Below are experts of layer 10 (counted from 0) of a mixture-of-experts language model. Rows are named router (the router's row for the expert), up (a neuron's input weights, with its number) and show model dimensions 0-255. Each number is 500 + 40 x the weight over its row's rms, rounded and kept within 0 to 999. Numbers have three digits each.
After each expert's rows: a language model's description of what the expert responds to. This comes from a sample of Wikipedia text that the model never trained on.

# expert 8
router:497537415439518507478535542535564571449473525504559520519498490569498479562493435502476543487482484514534517494504508410485502498499518480456503447424442523536556522467514519488555496535497437523480458512493487549515524551500469487472497472460543584501529450480513498462464536453483527415490514456495514578523509455494553496404458519431440563542453532515549486498466575527455493526453503531456435568418534454472548566478532554452571510549509574517561432537458438517461519523523399428493455517519474519512511528510494530429488512568543506514492427506467516561415470464445518467463473473516528493468522468515502486487550471503497506491448534490577514405531567516534510506493520432510543555560544489494478546518451494472495459527449482464479463526462429450614518508502439
up0:518471546526552482520469482578469507462491494511513465470493468511485584534539467515545527460373507576512547563538439444542564430511505485565524387540551458462553504486469377507429549477478562462487439474525473539511403513529526478537512431468466452516495448469542455509478502473490479476471497469528448451546505543538462450460463524481489497505524491529489477491539490529427523460477421557510525550529485539586547507438503491515500479498534500476482486556450575510479457484521486493492470505510470543518559536539499485543535528524509454548528492497553516478491526466504492433489456585516456503510556519457576520458444523456482520457483523510552498538607480493480568498447591472487568554549545455474400588570467520502512469473463460472513504504513480508525483484445481
up1:463531524417510533556567481491509461533549512465583523481513455583501556487481492534526480601538528487487539465573485516506564521449495511569487466529507482406502526443455534511487485496456488493492585475436471536506520503489421430503464472540456517470491537522470485483483442515518501528438464478558496557439453549498540468435454477453486471498520513526553486448451514522476546499598455506533513560469479541524428430509543532427466523530490521507392507466447511502476575551527485457450488517526590456507494590522454523506492537445471471478481535496468466521499468522553521532520518466500474470518551588526550549500547510439496576471484521425568481386560572514425525492429458440509535504536466552528480512480523519518434544475489485444457464475498452529509485507500497
up2:507442509525534466475514425439488548515451472506515503503434504493547546462518510535513512508501531595470463473468538515475468425521481476463475472507467525543524530516574450537502524475478534532444430462536485483448477511417496527510540482478517601510535501597453494441497468472512510556487498546563480485509502514519529487538492495502399595511469523512499491433482507465510560668463515532490427499484509531447565497508470455491480543470492542511586472457488499493524503447585481431467504503542492506500520551496480460462480497481519500569450503531526504468491471489545562512549496521559448550485482532488471556501484561483573512437525453500571439494455462464530510499518458470470466438536464416495559531537434423430553544465460564435481558473426482504513511500598516
up3:555476524538504456469485539473526477530516414446566525535517487555528549449565475511451509433576463516527558515525423477488512482489502571477518476527439442543462534537521459498514494503475516480500540522463472551508444488463506490432492490467504521462385520513574510466514429540497513509438553473415537535428513485521443430451536524446452516485497487526516476511503493563480483553416572559583461571427567467542503477461584506484443502483500507568467473520430536559485563485522447469524506497482500467483472514427458532476432513570605462538481505580554510496516483564469517503442493492460486542495529490485565501491481509502530498534566529502449542432585564548522510531523532459479523460529550466530540518530438533476542482529481489424502517503503443537500476461491580
up4:560493392478457518446486494519520501508521471577550512605493542477477501471438472425520449540472523497434528474499461574465492484566470492491522486552473551491472507455473530511512447556541487498508489471441526566532428593539461501489424486556506474519513459634476486472528452506526495450496503486491530470532491551500462540495481525580468573517482462518514442506528558496487500494442471554547538523440528464490546532539467531506425538458521430473464445539505524583512470489543457469493556445552518431451447509490498592535436478503471526499539437445497555524492431493497464539465540495396496599494496499512449531468476501549496503536515490558486490573493470464486590483477541452472526431480539519514485507534528517501460514495479498555586465397536520512509498469494538
up5:467636513603468549533539510475474532576470519422487508488516486516379496592524503477526446471483473537528499471447496482557437480461489489576531472488488478511485480541477518478500501429441587474479526521500542534545514525484430461441480424530426564468516497523482482493500528560540505552495508459480537608415500498454450458559505513526549501529517503482494529485488566468491451490451447510489516534501479481425499532461465496563553511458563491485458562550524456530541510530462453462503479526552429485400496498533496480507507502536548481515511440421578520473531501492525494515529493538496416525528488563564498448512489514453483543489465482543473586478558488539405551538456549485477500548559517466483466518472580527444466512448487507481523491459464532456462472474534479
up6:475517422524494620515486459549502543460544546545489495470488463554497440479451435500541526459532452478564501454449508493505528483473525574519527500493527530517476498498459472527472457499496544467496600536508506443471433493538542475453543546476515474544544553500490496449505500425488534467438479543493482511459511476487463568524551544524536494546531568533518487480487440436386543562491502511430468624445492487474520516463491566456454455529518538480566496456471491560523539468566472464406517516505475553503453445518508569509444475500523547507435464551500532539512459487501434557375505470497496577473495483457535507495579479506504564527481506517540478470503455547516510485540512473539488547487454445502563516437489454523434547529449510526577511462435500537565466531464517
up7:482453433527419479572556525611504511457485560493552460528478516508515478426486481524527521480528529467541521504503470477501445510430519454490525522503564557498565479506529438458540485501555420470492460525475446482510525489501534484583507462481555490497540490517447463512503516509512486447496499460520496498433387511558450463388469584504555564602492550467478477487488541546522482517500464578466409508543477557514541455540518453480499537550520530495423468479544539556455455525458528487462514457506474470582550420456472463451486486468491453572493579500506518575489520490507493473487509565551505522520545480468508498494407495472526502498539536485594452475468536462533414499474439480491516505534521423515515557490469471499482529513442481448504500490532523507567457533586533
Description: Section heading markers == and ===, single capital initials like J, S, K, and words in organization, award or degree names.

# expert 5
router:509560479476580538568509563487453569546455439543525544519520476550546437477490441477465444496464473490472537513481526466456548493448496538485520524501446543543566457528531513486500497585496494477480532500542456465514548496511527509522488473486483474484515543548574442529462463506548540429468494485585557430502486513402521539527451492522472526523452496554526492494507577517351520471471481507530470526490490559445558492534508560450550533482475496464526505522465474569582517463476462455496414477541476542479586543534476478458487520489534445487421460491561471572483506561416448528426483504548523508480480483472423521503508523508481479473473502550474496507548492496508487497590463426509499549478547492510487587516510467506477508544401512521557573464499526562471520435461451
up8:498449501535502481508556497454523564502521536494496588445514538505526515574541553440514506481471493526437527505456509460476520503439555462542434437622449549479421485551474532510498402577544432473517524440542514537527503499510422562463474444423528534514469554546591447527533510526522438507486572508493491498491455490458566515549481527579425497406482574424551478536488520503474427476514434478563483495524507544459493477534479474472519526443496501458492517499499499525480499428491438413500477476506548475475505466500477518559549559547510438491526518471517497467531500479534504514416494542478407543533492508473474511571526515482483488466482536541492587535489503503536466551578488509524442558484502468500421479450514515510413474515485470499471516493428507454547533511490541
up9:408487550442531550495462465447444560542518498497483578464484453528420426529512532527460524470470504493508574485562515549463470479444535531598492491595461469458544517521498570509537629469453463493542477460508487469497484579522485488520514506461544550496554447498541464541471516493492482456482488455517431419452514473477563509539421511574511533572460476475538506552514582521540501510440540438533522505485488441472440474507476480498452516452520458470503500467520545529479514491481465492431480458510521502508545423494489468575572518462521499493492473502454498529491471529557494487501441511467444490480587479513455511530438506542506452424507486620468496464551494495427555560562539488550495519627547545483530491460479502578510486474514481496479488497548480475530505495479511
up10:464516511435483533478463498528491564515499472452601551592440506530510498504501469521555554509471504487529511545478467423490448523552502533450448414433518483507523584463469547503517498523460469498451563450478495540447504424526518495474492539537488458607467530479495577475560448461452472500472524503580515483491468502554591434500505522572489530599496443486504420518463489559451553507463440478550472466518536457495520510460580489513497556541501525496491473506470528573449492566548492406524498472533446502552461476467454576593518528474550513506561502538454466513445518533544503481450553432486478529452489501542517492515543528537536510494452491487460547489447394502462482546459469500503454469553491508491477480541492518483515458445557537470572516502452500472439525433508510
up11:500489550580533510588565500439520557501491454410480453556484536475514563447463525482465487458519526501486530499498527512440459583503568543536446505574426464476507510511471540499561503412469479516592503461518494494537493483458498463510554488529563522496533478518503473409530460488480591442521498484438456449538529477561460526488484461448501545507474590496537558468434452503507525512565506440504520503495519490471510459504472479477540517563481584449452471483525538497517522437531498488496506501505535505434442475512561495496511508466609493490445549490482550435493482523467475546531479513452526592507511472462554512513545516458477497497577558497409427467445510527529567493453482497508448405479503488505486565503462556434545526550478513519510485475495506464427481377507479
up12:508536477467480500463481465503429479493503537408503553518617502552505469491583496533518572573523512580493487476552498512444455498506518504461537531439492496542498458426536555469468447508563504532443523550545453511501499488526560515451487489536539571484466510551517518468512469467521492597489444551501519413543539429536439539535482508499479500532475523512496524517486484454481554483474545503506442564550449502503482525478529450540569503524479427460512533432505460533485459500441561449520450482446452513395518503498513449474484523559538538484462517460538458484522513498485436567504437576504521502484523542502610524477456436484548454570507523535517557534439507446431569518482555528488495494507432462559462556514455488469555488533500403496530520434473536512511451545500447
up13:469525450516439453505489486533482525554558500489481492555446475520496535482508475513544526497497508517535456485537459436499532441444457516511484447559525593480493461534553524418482453542497445469455582569439468513461551466535500447458469484534535391524530497473434544425424493545556521460492501545453482526432508484512439512496499518525555515473478553531543455466494548501461518488584455518439451455525483506497629513492480445469476567543496511447530547502465416529537459539488505520548534447479536556518426541498480453468495532543527474522467548569512475533462446528512372509570513503546508505456476540519507551508454525541605564518541477516513490477474522524527534570439510447505488554477444526508562572509495497552482475488517471507503431510487522560478502469501564
up14:567576526547434492513454533480532505495489480536435547507556509525505446539522498418499403467547545471576549477459469465518491535478412528494486498466404590535539447481507456510573480495525499437466482478517548463486475554444499521529517511451500489443541487468522467542440500488530533491498529480498499461550474502459516471493481475467518463512463522490518513452486527505505480497454440462402422520422476491530514452532511509486484468524499458536510514483446507555575474517509541508430498482558530463553467406562548463584494460525540525563530520527461498476523441532484458482547435558527528466519427554532520552514457510505475469493571502572484502489539493494461566599503463457495516440480551578493511514450417494393539541550515514531592484544472460513487564548461523
up15:530431470490447551544518534509549533445540503514434540500465536499486487493496552462526521433491492583449486452499455435465525490553502514554479545554518475527532497472533461538496439503550507472523511436485505476518490435416568513583504468524545489464446509478578454510516423517553592446525573461534474526502547488488502575462443492470541468485457527496557533566488531480502527539532490506514436513554523514498536525442499438504478484527495489454481465541527518546507497504471482513544478502417529500433540572582404467534522435514452400525461502482446502566407449520557506499422524451525499572508520461431459552454554463470486546449483526477483426534548546453470547479437533533487491520526460524505414531467516524523484523472462511539504496476563558462465547454518441
Description: First names and name fragments of people and places, such as John, Jeremy, Bobby, and inner pieces of surnames and town names.

# expert 11
router:473464523480477534500596560484478526537439544493503541493512478579556412442463567476478544426482601500488566503495537471467477516499534513495483473571441506497510503515503483476570520536500477518476491460518480465567551533554533463533501489462590545477534467487411508515480482481438530507508518447524481493542440473515489490531483482496474549504543485541545468577537558584431510520509439546465461487574458506467514529495467601456538531546532532435556488485491478521449484539602446489520497413490513463488562482542473480469526502427504516478412520509442542554501552489468509530470451469468470453493454497577509502522537437483545555423477605442450474484475487536425557550577515459523484541483426516524463526478488487463487487569499499523503547527437505530482502453483451
up5:502437510456494461509482418440501533456474473429523435533540540537485422553444431520440501449450546456524457551504451460536495514488497527486551462466510448508496607524499484549470476529499508536501474520474541574533519473562486484464418551516411455500463470496527507586526497448509549475509460489478466417535525528525522490548440507549565579504506473476445438515451447439433489543480533465503419568491594484505498493500579512471500514550590414478511549618508467508433519518462514440519523542485579546475475515515523460530471482543512467488561519541483512478506500512471531502485526544480498470479507447571516451477512491529457475489521606496483503528500517550488576521551564541515507523498535409461581483478483473432480484540525527489549447470488476494520460496505503
up6:491582494501471523493514551517459516524490516530493504497561490557500382485508511430526438477489563472517444523473455470498458461492510558538510488478525456455487447443366491471532507485445497499479429534528525496431507548534496464515498542567411517502460520489512536514451525500511593508477445516509539495583478461510447499427509476563522485484534526511523471472527504460496491474489469438468538495536578565383539383455513526563440485596482496440530505455480448537466521494569498483408528584511472579504526440493442526485527503463477504505524498461534478536451482516521565544447524519524495491486552503492534414473510411469536498477453548485531486520470487500462516503569512502570567475573499473493508498504531538561529485537558500535471512422474522517486519441423518
up7:508478478453469541524421405477412529477504476531520512508537517543521497626521514564474525426443546479507537501497486446530497500496415541395407464486560470428518472540516450429510489447535511487489515430519528514446465471558443484517522473576516453477494511528504520505479532460503465544515445543508484530500408452481486508467555485559443529503498459467503540491494542577505474537516488546454553632564472470527506494488492521514539484450533561466505518477495430512458489529473504472520492503480445515475502477492553454490511511610530560532501562512463551497540428546477484481460441513469488486501496421526503517540580505428502534497545503580495454516487491532449512517539519471493502451530565579471505513456520504546452500483466446567506547439569484463458527505580535
up8:464482506448412539480465501432501485451462470555470465468528530512473433532476500513481586522504486435464565498459458495485503467470483574454473475551551518555543526510565505548532537532522577469545511480532496547488480519543457528524546439500420468494598543503525521536493455481413597511540447525508555560526428480447459545453444523478510513447471475516500471596506453506590531457538519504578485526472494443445512553510458520491505537507471496519468512467517511442496484483490468538537547524501497473546477471519496555531441506443417522570503488481449575541428456538535444531421508489564470517456477458530506452529547471446520512530528479547492509502503566518530515489485476474477527489543567415477479469515505484495495573496451475451412548497550433479381548527501480
up9:487493523535463446501492583563428486523424480499487495509540491576525492499452578483497552502553502541456527483484567512481413544520489489526496569502495496445543503515478473531534524436511425505469480559503441458485491483477549519504535485469508392543494518429477521519435435481445571478485543482561497502450465537527483498503542499466487515494483528578503477557491478542481459558526417610516507464508538450485579535527400497527449476530454504472488440478482485487479477490517460432559431525498497426508494490468553560448463507469522429476470514591517467403485532520460514522542532471524525483536429526498562510546479532396461501460478595547493474504486475462476542599517456534461502531486469481502541548510503570509455593554463519511508482451529444549501522519491528
up10:500488480522489486536574537550451564502598496555511506605514452448486501496452435512511461471414505553449505404532509500466493480458503527554511559527513517491478472559433449465492448477528530531461521569539502571522465464496451483481512508476572499416573477488427514510496458474522498491455479486553486497501404544393522470462399535475448543497508509519467572544519536505511491491558489547441494496535523462483389467485483523463535516524571468420535585387515510447461504533519542475477552492502485479527494484493522517468534505617557523485456439512523474458474464491487539522494474451492566489503480530489506486519535477522553493469521518529482444463440494553443550515554509443586505550548512459563481501462570474526504506550515427494485540496497458524518491482480458
up11:534490582464537485561495526421477521499491561529477435517465504484459481500490521560501464476459569463453544480545537509527483447572490442480562573496510500527470419467456534500533508479457486520443454501569545495539553516543501524499513492469527475458526540512485543542518514479467560458517482517513509536450508519441495501489509565536495491489512523490441581554545499512434528463447512470503464547442554430435515569473495543511478552509481553493493551531472585547477523500573510451517545460531480517446510535546432457436465509472565509482456503493482476555505431545462534555523429483498492450482504446488443414609488430470564488490460498486422494452535433447476579485539495614477497543488401562432524516510554481519447479555457473539488490485472518536447563537485519
up12:560536582387466429578515465526525516444506468539508514503484452458457425571431475481544570532491494512515491550478582437484501491483438544517516536487527496534486483470437437488522544461476564494465487474473538470590561507554484499498576467407497472446513470498578500467484447500479538489534513428453529465478436558474504450489501483490507553530532474513523510495533490491506533565542486489545487471551498497473528533483483536515465493535558437531458422492456464458414456517524454511450476523472484511477518468470464501546439526471526469576537491536507499451456470493511607432452484492489502492464567489499571482531581450500454507535515606514517451480583504603453547546487523538477513479511440529519508479510470476509544527574490450519490545508454520414525454561497504
Description: Sentence-ending periods, commas and colons, clause-opening but, when, where, and single capital letters starting proper names, such as F in Forth.

# expert 12
router:572512461502452543520507482506437561469470522453494539448513513580515455534444403482507514525516553471511489514446485500520494571481539499501467441507450518530527447488472507465489464531541483503478472491509456527520503463509543453518509522531527553520473457499533507516499461406566475461453530519487506526497491552489588517544495458478443543488549403447547480558526523467436498506438430409523506453497485508480511487459596591470556532486494492474485494506515458514516538524522523545465386476510441529491487548483455462551461474556515497486479431538559528527456451490450463570476524448554456450452510559598449519473524470475540544453515538500499558441572448453491490490572492501549514479576583484559550528548452499472412503515425451513482533544483525518530566469429536
up5:567571500567499438595523545593448466553498462510480487506544522464495531568554418534516555512511478450518532545469503538446504471535565467479482485514474579455544595445468564531549465481507479463492483507541525544525490521506491487483503566426540527455434500507491556472484510506526490509523489511530429418506430516442542493479462511485518580557480454484477431496508458569531547525484446473504408437510494528511543534502564525421455433517444478499479548473470509495462536507463487434554488481455457376434512511453549505546483494544543497479525477560467509455541483549473499509494539476514533485499516493529494576461526540475573490530493484548492534494522498592515500579476506490496483490550465528491539523513426534492556504509483449500421518510546473405484451422484438
up6:546443526481391486516490517520556489472548491499481529505560481476446427460499550489542459470510546469493524556593531507536528426403432545490517522462556494556527543502480551552446456486430461533503476512511539518506388511502465458501470482547544486496552512490465448440507579482529545464502529528471517534566545492473505492439498505521496557466566506448469471552504467423480542487479503560526474471495497474554546558468578533423525415481486496531450458507500497468420470429526459567511430466500505491500485487493509458595468524548457520485507494563515500480488502498514489472433499478518441565484536585479524531382477500568464448510452456517531506475531502471494497503603506546449529538534448479511518515513435521550466555515552532521571458546431485512497499485430502
up7:500486536483519524497484528547506492585548505532510572525471475470428529472525536513435457518571517426493433498485471495570501519525533530446550549514541486469542432516496436429505447510566630506491473556439508564501437464522543502494543527464477475484549390460557480561523533396507512471522498498430539484495520491472524535451489482440547559566482528535522469502563546545511485443465491538503479552449523502480465457478520536507512493493466552527510465455486491503473461505462480495548463426586376530507478482538479458472469480503447435498585486457503517561506512492468537543589521571474483545479495433514491474467544573476506516530508520481515508473511539463506498456485574575520509508500514471468533513506414498446419543527456501585504514543496453465485484459416463
up8:558473572533459467521527505513481531512472512464531515553525530513503521558512575471478536486423495581422532491535446557486524529517495501450482482445498497431454436607477396494489472468531498513546551504537566539554493499520431491476579518501474475532494530540540473514525505485459481535473478498551510521506427473542512534541451531487467463460544481586487521520463552455476544456409506531493547580491515411548506491601552586494503509416478509505551495408576495508503445498496405551454509481467474512491495481552533561491501481514511464489499503461443486418535473523548464520449482578507568500448476487487470504517534423449482537469555514479486472479519538430487446455472496476494513480471506476594463465508514485476438501463510555591487464494516544535562492517494413
up9:431515523462538471523440474536550499453519444462524475555496470481466485434558513459553461487482480508530465482534520563536563496550576530530478506529545504504443576445450436466558534465516460478479488484519498507439458507455558483446488548485447469505489451504483523593498427529564501505450513508515490609504459434544553544499534464530445545538447489448500515504503468579492569538503540515522484503499553474518539504522504506512548555487576398498479511466542541491523504494405498449515523420446575500437465506540491462520490525501566471517479457487494455501494417472547539469472469528621495492463520500491406420512521519557587460446451540475534517500456515488479510521508540558537475564574451496525483552447461517545483490486412532545495447484439467525467496525466513
up10:525478494550431500525531457516454537482422511550513525418487447541493549525469469552504469484522519506530522459456531378468515482525490530519499486523492439542573487454487534509412514466504488501430444549502500546557468481542487514500510468541472503494491552521545465542517521461495552347462526445556494548487489510529464509473495497583446527591539466498500458503456523363517454537524516511456474439538447482438523562564558512501516543493493430505522474552461501515548530505587498506525506441457513531474532464463468516509567477592493487532477546547536498502456492545546481469514508469476553503468510481506531536509564474561496517522523539437526478498466477482499566528489483478580559418475491535498528572510451486478494541480469473498408581480421466394529520498490525
up11:479475517486456507564603427486523493548525545540425473534564503479537445473518513539394477433450497541472475551544514456543471434500509538495505482483492475530505549472470455531547530541561549493519446401514492538489487586491524477553546466533487491523550463547552516523461441517483453471522550552493486500497556532527460552513448505407579488506534511535510490456538515510524545493476526550407524509463422432578490449474457451497483488529428464502470469558451536461545467516516506528526424513459463547506541547448458486548483529560519552499515512522464505455510454502561458501499450504542562444465519499519558475563482472386496540507429508484491515491529517496527547484533451499461533483541518469485513541455438500453469474443424612451567517492533530481433467518520520
up12:544546521489481523508442484494462437508413516506465464491488503530516489544510505463463508538520471524511497433526589492494459508497483502521435476569495517446444523483510507481483484488474449512447462541516528497547506544483467429534500412604476575557551447507489457476508553559471512442463464473557461566519462523560488483465526497522452517448444526546564540545511577461535460510520500522463488399460519468518475462436528519437557494480474492484500513460524407595477573517455505499552476487496510547511480477489467445451442452494483526498549524525449491547508439506555435533482537467525579508439501429515611447403520484512517480482471544521499497467537547466537515417509514530500530437576517431524519594497573462510463538535551446548480509508528556557527476560485502
Description: Inner word pieces, often consonant clusters like ip, op, pl, amp, that come before endings such as -ing or -ed, for example import, temper.

# expert 4
router:537522477466527505477553601551523571523513518506483482496511510554565521534515451457399492481540569510510476568535545485524538561449443496521532466461483557541495526480561497431521532558472540437445492451499500490499511572502462478564377485497524520487505452561532379532491516432451526469513509509420476547546488532512492511435458459454442582537504512478533476565521542574460511590446497518529430538536454494555523478527504561468513517527478485512483488484444437478476595532527534506470450521551479534508503509552465434457453569484524541559449474487485541519442520503521430468473510509490456441486459489549425523455511509426492529464511454460497475473525539524481440526522581471497478518516489432550498557518520491503504494474479532554545519520457468573490475427497461
up5:441488572526499534502508579504477451511468548406421514480461431507520510457509499400461532506454460555577480444478501514526459487547483492474451477508518457488465473522518484493538526530431482473455428443494548487518466491501436538545491494497559534484522467585436499548493466466491530518480564434438505534519516434504562529518484437491531501510464513547496512498546536504444564477500509436479514540485467530494471522423510510463496481506519529554519436521418469529484430478554521484520470535546516528401540509504482497494510542481551549473460462525476489557543596533651488500566491469463480528446510425494538526447523541471503554550532544556589489496536490452429507512420614536485533500514499520483494524495512511549470507502461546489517513522439440532530477526478605
up6:489567508543540443492487596549447533475488484469477470511404475558489488532561462427541547549475480505516468455509475538540424493481551508469435509498427513458506442491545578578529482531519497441434467538506481509514446514508492473617447526502513484479494487497460455536486481469502483480483402487496550547550464513538537460469536482479484495500416552542466529445484523498510472459479500484509502469488434454524529519491469508445419528553575554483426513503460481530570531566486540527486512533510539511529494607452481463486503438546572427519490494429538525490506570467469525492555543487473496563539502496482494535475516617532518546571488557503522504517512416536531463548488466468480538433535519430484491521508526561435458460504512481519494398447482491451502576513482468
up7:518487535615518460517538517469511508500501490480460445483499418482493489470458469450503501490539485515484460464489552547436433493540523525507527524610533500514506531542516471494484438521487500494519588579506532511482505467521472506533493505488528525524520459515600483506491507477534527471504503548451532489524527523508499514475470555427521596504501467472519484496381495531482429596478463554543472488506450527532523540583458460437485490470495509460420521613459489474513483479573493574436441552501510467473555477467456467475567430497484480505460575518497460515474459569505538505544431430528459538462508449519455523445465444465496625437526495503453558428490586480559485502448503506498560515481480497476576533503494468481431570475506479474533506463446496561457514475510534
up8:536460499465511490557503453554448580505424447565487466516496495464516538474457497496490532404524426534438470516574532498494472524514462552533492473468476486481594478506491520443512479507477533532530416515537414449524542477478575483483506467533563453496375498572448537489566494489593570518518475530539501585496435554484492499498477462531502495493493511514488441534523462438449509443461526495491532453575466550530499547534510463571503494489487557533412525525442485479493553492480438491550510560520485543435492485463484507439505490541514576557433380530451552500486540524461494494506532476449520552554514479558521461526534455453486576507498529519465438524419482523498497479478472514457488491524499477430515553503503566524503501488488477537540444413495516473528558474546544
up9:464504445497480526538526447460465490457509560497480503437530457482572440555546472473488484563560449532498486480495448489499468502494508519476510443511507491528496470541532568534497507463515541447513553451504573536531522553464487485517470430469569447472509479569503570494444455416451584450464518495497477506411536533530567434524491531509490428452543481530539504510583580528530530513463479536498442472441516419518517466529489527487538487499513535493511475487459468458497534458562516488559493553529456539538569505580553573488519479511460471472485440510519449517425533462509453458501549584492448488458456419440514456580451533491537440463526476494481511524446515490550442508476466508562511479526510476562527510501449522608531507478459448511584540544496515507497435411521580
up10:484462520500550469562447541497517515503499511509485419501531508493498513464520499521441539507565490478499537561497493477496512539471495490518577560598508479491498545536489482488465554566477529463559512533488477480524499459519511540502445435546531573440496450564475544560499590463525509454469537545476474528481563556512474532432465487365468536494484478488526463560553477522436456531507449524552475460444512490505464504611551512415553462529456510509405494538464452514498481550475450493467522536492528512513501469413533430517522506552531498546439464488456453466527492461505552437512393509519485463512507416472484494430540495482573532542533527470459536544512533450587499444444510492435494450530473512507436557567520538479527497495483568537472510517544445574475513434461494
up11:478503526548403514504558488517518552490506422503468451458549514546489490521422523464451482512480482496529476486535558516491500562498479456482508495525475517490412555502526550459499463514454466475412536432484497511489509472518448535414529425520516534553451477523542532410502531488494502537476471558501538541455463501564446503459512533472487462498520430460516422538574592492529471483523555500558546531500474413415451464469505556474492539517501589514449530542496559495523575454498515501494443493546528530537432413534478521497560519521443453588510498479454510479482554477542515461473625583499522503475415422499476471539495493561576568528531544441477499499501454463527474556524527431540500470505470513528512490537463533496497447482523490456473519534508517479567483434525488
up12:523519452498453519464487496528420447444570535529452552594470482458498487490444482492492522616466522465415414529531531497495560465522507454532458444513597492546493541480529457480482569503489529537521572516548514566570485496463488524478465432552503435470517523425500493478593464518506486519521479565477473512533510471561433557483511513496556540526495473521509473520439527490543555537486521510504475508494503466496519474538449470494488519583480512542467438510527456525482549477481493464434462534502456508467448497581526510419481505548550543525510460478481543500465478530488416465504482443542453501433457509458569561541623481528497523490432519444475465463552458448510555502518481494450501502484467554533419548458468516563455517521505412494538514523506423477563509464456462
Description: Subject pronouns like he, she, they, it, and first pieces of words after a space or quote, such as re, un, dis.

# expert 0
router:486501482484519488523533488528437538517479549532458480574530510509543420505506458475452521508554461477494535537491546460571522545376472554450509507500427539522566493528454524462457481478459527447506469475488462527500438545474447461520458511477563493513481520523496568529496490446465488461480505498494480538514485502515503515429454438471468498533459518601559433514555526467501578483425448485576477565439535466487585547537484564494503536512440489500443478535414485519547484510547481529464522457456543525479514538508504491497490471541489458497486493512517491507484515567512453461421526491552542560472451440577468557561507527486533535481537549561511463519460410453481503514488555444575509561513528452498437542467501470518450582580551444447452466506503405540570511462469448
up5:536466453505515582573472475500406471493514534456564432507531477479487489520507568546534515496464445561512527560483504409483485505457529507481472486502438474512516489483547490483457496478477510498488448495487440510502539476519565465478497536466460442561505615592516590505608492489514502503464460497498563498480472544559471507508544468506469495499469528561501522465505538473461527559472472512528438530515550479454509548439534548473556516518465536485463549455553527459512518488503487489563512540412495565527524496477495584458524526526429501575475470533497491500443496559530405488411495493492535490522602535604492460427495523540547525487459505552483466510483449508482397571484464517479514514492510524517538534447500473518412537474529465508416470501526454552450528521420444
up6:549479500514517481464555536449521510583454427477492492470477514468487397479517596517539484485487536535491544495424478438411499517539450517458452490478514481485587545500484486521497499405530483521459552450533556502519475443553478523516578510461487526460522485510530529459477543446480509544469483529535574474519540383464465497512521473514480471520479519595558511560591464521412514483452464487469455545543533464542512549502523531537552529465526481464515541438557453404421491565557518484527459483407496514454524510500418466513532507529492469505505477484434511533482535463505468506484434521507517532516465480513574492521589464524472480517548559521427593494523517442528579470562509530529427466498502520497448502523515552507447507518539455471487519479460531524527555519545450
up7:471419495490543524519496491505468496532527456534479522551525538517528488524508519517572477543556492519556595496517462550453449408438512514469565510518517553478480500483443503489543553459550470525483514523480413550547529512489498496526451443461439551542526446482558488510463491469542495559487511444462488535430521499567532510564517420446502515568448479528453460461491455433515534526542484449500508434443483538422499522496469510459522535553463507496486460472542443460508463544561542459502464507441506536566487480494497544511547488505493540587489433554538483558450497589491494479457499578544463489540458498511476443565515524519531478467554482497425502481461493457504486454564501440497504463545459438555575506554451510534481498501476531363505531472420503492421552580537502
up8:541510585526501506511590500489504540538476540543495434472519561539514484499481503495483496452415515522523508552555492495537470450471519555421570530508481560511462489534512480463501520508500533589562503522493518502469527495568559496460501459492486516512519484489519481499474464471542544550535511491488419502532506568497430510528481503504507462530427458493550396471529551524458527448494515528505548509476515427463501474514479585552581513473496525434416484558431522486476518599539455576443490476463566484426450550444462477451412461534522432524493448490494475433589536536496457446540494505467551501466482485532471446493518403484457469480488570518498507473501543443494429487519551461482439537553512519521463532586470509442455454499556525426482453494541547502469538427517489
up9:433518479456529498420450474429468454486468568461498462548505452551478585515573460544501510512470561560452529531528490490508482538571516498526482499517411474490505479466499525527379539575460529533458508477594424473441466453479496465508460479561443511465499534497458523493425559566471514564493461513535507481470379541521630521573427467540501561547519463586508505539479539520517488518494426481490476547493501473488441521475532512519559531489550569459440506473495440556465541469512549522519486466479436506564523561491483509456451557530470483468476528472463520519566493568503503477555479457549505488511504477534510447473540514514520467440488566526448456538489514486592508526537519487502497444526490528529436527533518498496491499515539491409470492468446513523449505523491472
up10:548502531506486512531503483538477532476481388499540527531518549479528502569486497535486458489488492542533543502465517502519454447434540463519589470454487518489561482470492541475476489497508499457460393516563536488513532517441513514447510507507519483513500607514526565463526512492507477486487474485482522494505546496548474482498359506526476474446473466493509499398525480509535474535477490548544513558484484538425558503423600575473554539575461386493536567482508582512526522460490552514440496470472498471512452486487450495585509499459518464506525492515412484503470402537447506471538507492531482525524569531530527530540468512461505528503554520501446487505522414419497491522514553485486413547595499383552484506482508505455534565518499478474462440553510552493531462498492441
up11:558485506367476498461545478465475526531518456551476472446520466480451432535514510505449442506506479494474588578490489508494474521536500520515502540512438540481506503526466497487510535459555552505483538473451506507479535514464558404509554500451546540437452484546505534467478503521521459572453543523440563581507506550514543610555493400439424503449580537458513473514507501457488544518514457555480479520471523562465534479592519512494478525537483477515435485462486489528538436486527475487512420532514536525468498513491466494582545451515476469490534534524462527411536493505491481466446467489497548565582531488442437517549505448508535512454531498456500488492420518405427544489473488515490527478489522579530493577505431503484466588459528482554500544543487426499551476471478526
up12:517515474506560489482523468582556534550549536544451447484532474507434454495468434454463480414565513524511432496492547462434483538513402520506579465489453501484507425502450500464487543522539436454530513537504479522563477500448513516494468553544496508394473548506493475554508460424471520428560513564489547448510520534523451546560531518496487499563509523491481541507505565460547434501465452496498548430491478510530486553425411485434517456444489511482499494452539429520539537539514452511491483469486566519472544490396513472491597525534507483511503481557460574486455487552541457457530449452523539447483447537456490475558461495515523523527487523514480458477500473548444505446511585553483515484538488522486538626541502466524472570544497503437498477520485497508554543502533454
Description: Line-start dashes, pipes, colons and field names in infoboxes, lists and tables, such as Area, Branding, Motto, Location.